Weights of a small mixture-of-experts language model, trained from scratch on English Wikipedia.
Size: width 320, vocabulary 2048.
Experts: 64 experts in each of 10 layers, 64 SwiGLU neurons an expert, 3 picks a token, a softmax router.
Below are experts of layer 7 (counted from 0) of a mixture-of-experts language model. Rows are named router (the router's row for the expert), gate (a neuron's input weights, with its number), up (a neuron's input weights, with its number), down (a neuron's output weights, with its number) and show model dimensions 80-159. Each number is 128 + 24 x the weight over its row's rms, rounded and kept within 0 to 255. Numbers have three digits each.
After each expert's rows: a language model's description of what the expert responds to; "mostly gets" lists some tokens that are sent to it at least half of the time. This comes from a sample of Wikipedia text that the model never trained on.

# expert 56
router:100165090107105127090124132148142153133124158141125149147123110127087132092113132103099104135123147091128123085151150127134083163099148125109136109120122136106150106104136124136095108112130073168111124135117151113160149132089122126131153128
gate0:100123192077146100113127117106148133157112129157151134115105142120164141136147124157178103120136152120138145158165109149137146133115113143153141108083141114143142187101160161127104119136130123113125112148084174157148113143128065149198105209
up0:148126152140080146100198160125151128106114105109112119086150128142152106148083145070076148117146094130145098093133103148120118103122156122100138140194111115131126129124162136144128143103147130166106082115132120098119153136084138131159101123
down0:108144120135161127088136145165103133127099137096133115121139120116099143092137133147161141074115174134115119142090158140100147123132149124144147130128098133180145095094134092143176152154084149115126152152116154111126091140181083109116081176
It responds to: Conjunctions, relative words and pronouns linking clauses in running prose, such as and, as, that, which, but, it, who.
mostly gets: " it", " which", " they", " who", " have", " him"

# expert 42
router:093133151125143071106134130092080148101162105133097154135120120164149121098131120144131138068140159143158143154125153101118120146132084167106093119117121146120103118142112146132099099119146167102107134115140119150145137125179143111108180130
gate9:115141122123144143118122178135151144176094143168126078136115114120100107106131129112131111154131100151125111121102136156139157103144128109092139137140159111104129110110096135107123126118177088138092079130117081086088103143115073124160122158
up9:133137114117078103138134108179085080128171101111109187127121135107139138149108124139091166172149156103112144097141136163084102152096148135135111156169110126161140131127163087137122151152097113133171155141135129162128110136126128148106104099
down9:146118090139125150080122141105113118140150138149109137158188145158158126150082109151111151133095125132097127077145130156142105131181115101126135130095128133115103124184091128130143105136104094100098131135096136131080145142135101105109130127
It responds to: Hyphens opening bulleted infobox or list lines, such as - Family:, - UNII:, - Ambulance:, plus dashes and pipes in table cells.
mostly gets: "tern", " &", "-", "estern", "====", "  "

# expert 59
router:125119091163131128120070078092103138112129132137088137114090126131097130158165135163117163139106146165164149118119154131105128087155110146144116088121119174066107136110134125106100149116133121130132136084128131117158124145123117143099149107
gate3:139103163133116132072136120144161085176138140113138094105119125140129135136115121161148163134133127088123120146137129094129155112154123116158146107144162165166135130109082114162144079127134133153116128150149205091154162118134117171104192089
up3:101155118068152166142167087151088160115109123148104116139103102110107120077123085111112118156174107134121176133177138139115075165094123120059125119132079147094139116129136109155116138137140126124125108090097145136109132101117142093137133145
down3:093124126129132131124101108110169110119164120137095085134096136152117127121152141135140173153133139125129130174100131109137132130136094150172099115128197146142084119135116135159166137155104135146104137108125108130129094159173160133120174112
It responds to: Periods and separators within initials, decimals, abbreviations and DOIs, such as John C. Spencer, 2.5, p.m., plus digits in tables.
mostly gets: " .", "|---|", ".\"", ".", "\".", ".,"

# expert 48
router:141074112145143099131125090142132129137130138118134124141072129136082159140151142078139140112155146157141168131139150147088131142125112135126100131092131166120132125129149144093090172129132149133106153098105140150180122132135109123117121159
gate3:093145167141109093180141118095102134129135104127127090132118184139117134117078169172112133146151153134145084163137137115095176145111124125163133119161144158158164136094119139173119117123125139145112114131135172173161142126136119171137111134
up3:155115119156138142133090118086149114104122098137130162132115096164148149111160116111166095118121142149132139090166118155145141113125115167131109172105092094095105154164130103136104115116135145125123123100131115104113110134116106075170135154
down3:185146128128093144112069135151135119137111111135147149141156142142129123098122121108092096129128115146132117130140153142098133146177089122108134108130120138125140148121127118029106137119141086125122106111131096149091144090100150129126140132
It responds to: Periods ending sentences, often after a closing parenthesis or club name before a line break, plus heading == marks and decimal points.
mostly gets: " ==", ").", " ===", "\".", ".\"", ".."

# expert 4
router:153097124124124073112128148161138162120122078152135107149118132143143102134142146116130126139079101123138127111125138109107106147120080101119129139092135158139131063134133183140126156124135146140093110164112180148174114140104166158119141099
gate9:183118110106127135108129119133155116165134114131142095141149146123114134151111112119051139170129119105154130145163143141113144135127178106120153117138158082144080095139113091120146139100154129149126132151149128130126109139128125085124154097
up9:175125101115159120115137098133156135148130152142160078135106156110105114121123106118134105157133098105142153125123133140109127183125129118132167090107125123152070101150149121151150127126168127166119143164124147163147123155132139115096182115
down9:136111159089131125109110126161144128110077120119150128099163151141120147133100140129127139104137145141105082134127135123139127137151124122177188129102138079125140165138116149173100140172151155140132122097153129125114133146105094096155082186
It responds to: Colons after field names in infobox lists, plus pipes, equals signs and list dashes in tables and See also sections, e.g. Spouses:, Preceded by:.
mostly gets: "See", "=", ":", " name", "On", "|"

# expert 9
router:142116136156133139115153160077158133155152089060131130128159106124184169093133137110105110127144102119106118162148136150140123163114154111115118131160137122140113113081119132118157145157155130101139125154120127110130153139133085127106138101
gate0:161172172109165128134124137134084140112155133108108112132080169109147139154118148112132123115124106124081160132129086128143153106120179120143123063124098131148096167131085099155141112086165079091143058120117127131138128155140130132147141104
up0:123132144108127096131160102160141148103138105111142099113102119106105106094153138080147100104099140144087065136079094073110091154136189110098111133119126148142132074129131155122125132117104136145096121116140122118120155128122137136152062161
down0:116115138105124123093161134131058106122134136139124078124088100114101123143154126128143121162150128115125168174130138169084150100124144142109106136128131131130127144123204103084106156122160108050082109137141178123134126120124158121133101185
It responds to: Single consonant or short pieces like h, b, sh, ch, amb inside proper names and place names, e.g. Manhattan, Mikhail, Messerschmitt.
mostly gets: "h", " par", " Sch", " sh", "emb", "sh"

# expert 37
router:123100117094092134150096122152150103172117132123118118143138126103125124108135132133106081141147127135119161074139087187098092139132120098108154108144129136095139127108127144138146168161136076145118137108106133092135141101138136089162156136
gate0:101130149097135137104134165179128155118085118121136132091147177099136114117165119131182125178129091128177136109158097136148148185149104128132118139125092157079158115105161119140077147112142124140128093126110179114148126165103133127123158160
up0:119123120121137114112120091102137155145114159161100098148134127100079113128101111121139144111128129154106119131148102103190141136132122118097140107142147125110139121131134146144138119106178134126087102151139105162140115098153090116131118153
down0:137134111130128063080142143085101104178150159177143109126126138095096142129123090126112108156118107147130125149133116117105121094142187144138129137127126094161087085124162143060128173155085131141104156080128102118089137117141151138146140124
It responds to: Verbs or verb onsets right after a subject pronoun or noun in biographies and narratives, such as was, has, t+urned, t+aught.
mostly gets: " they", " it", " has", " were", " was", " took"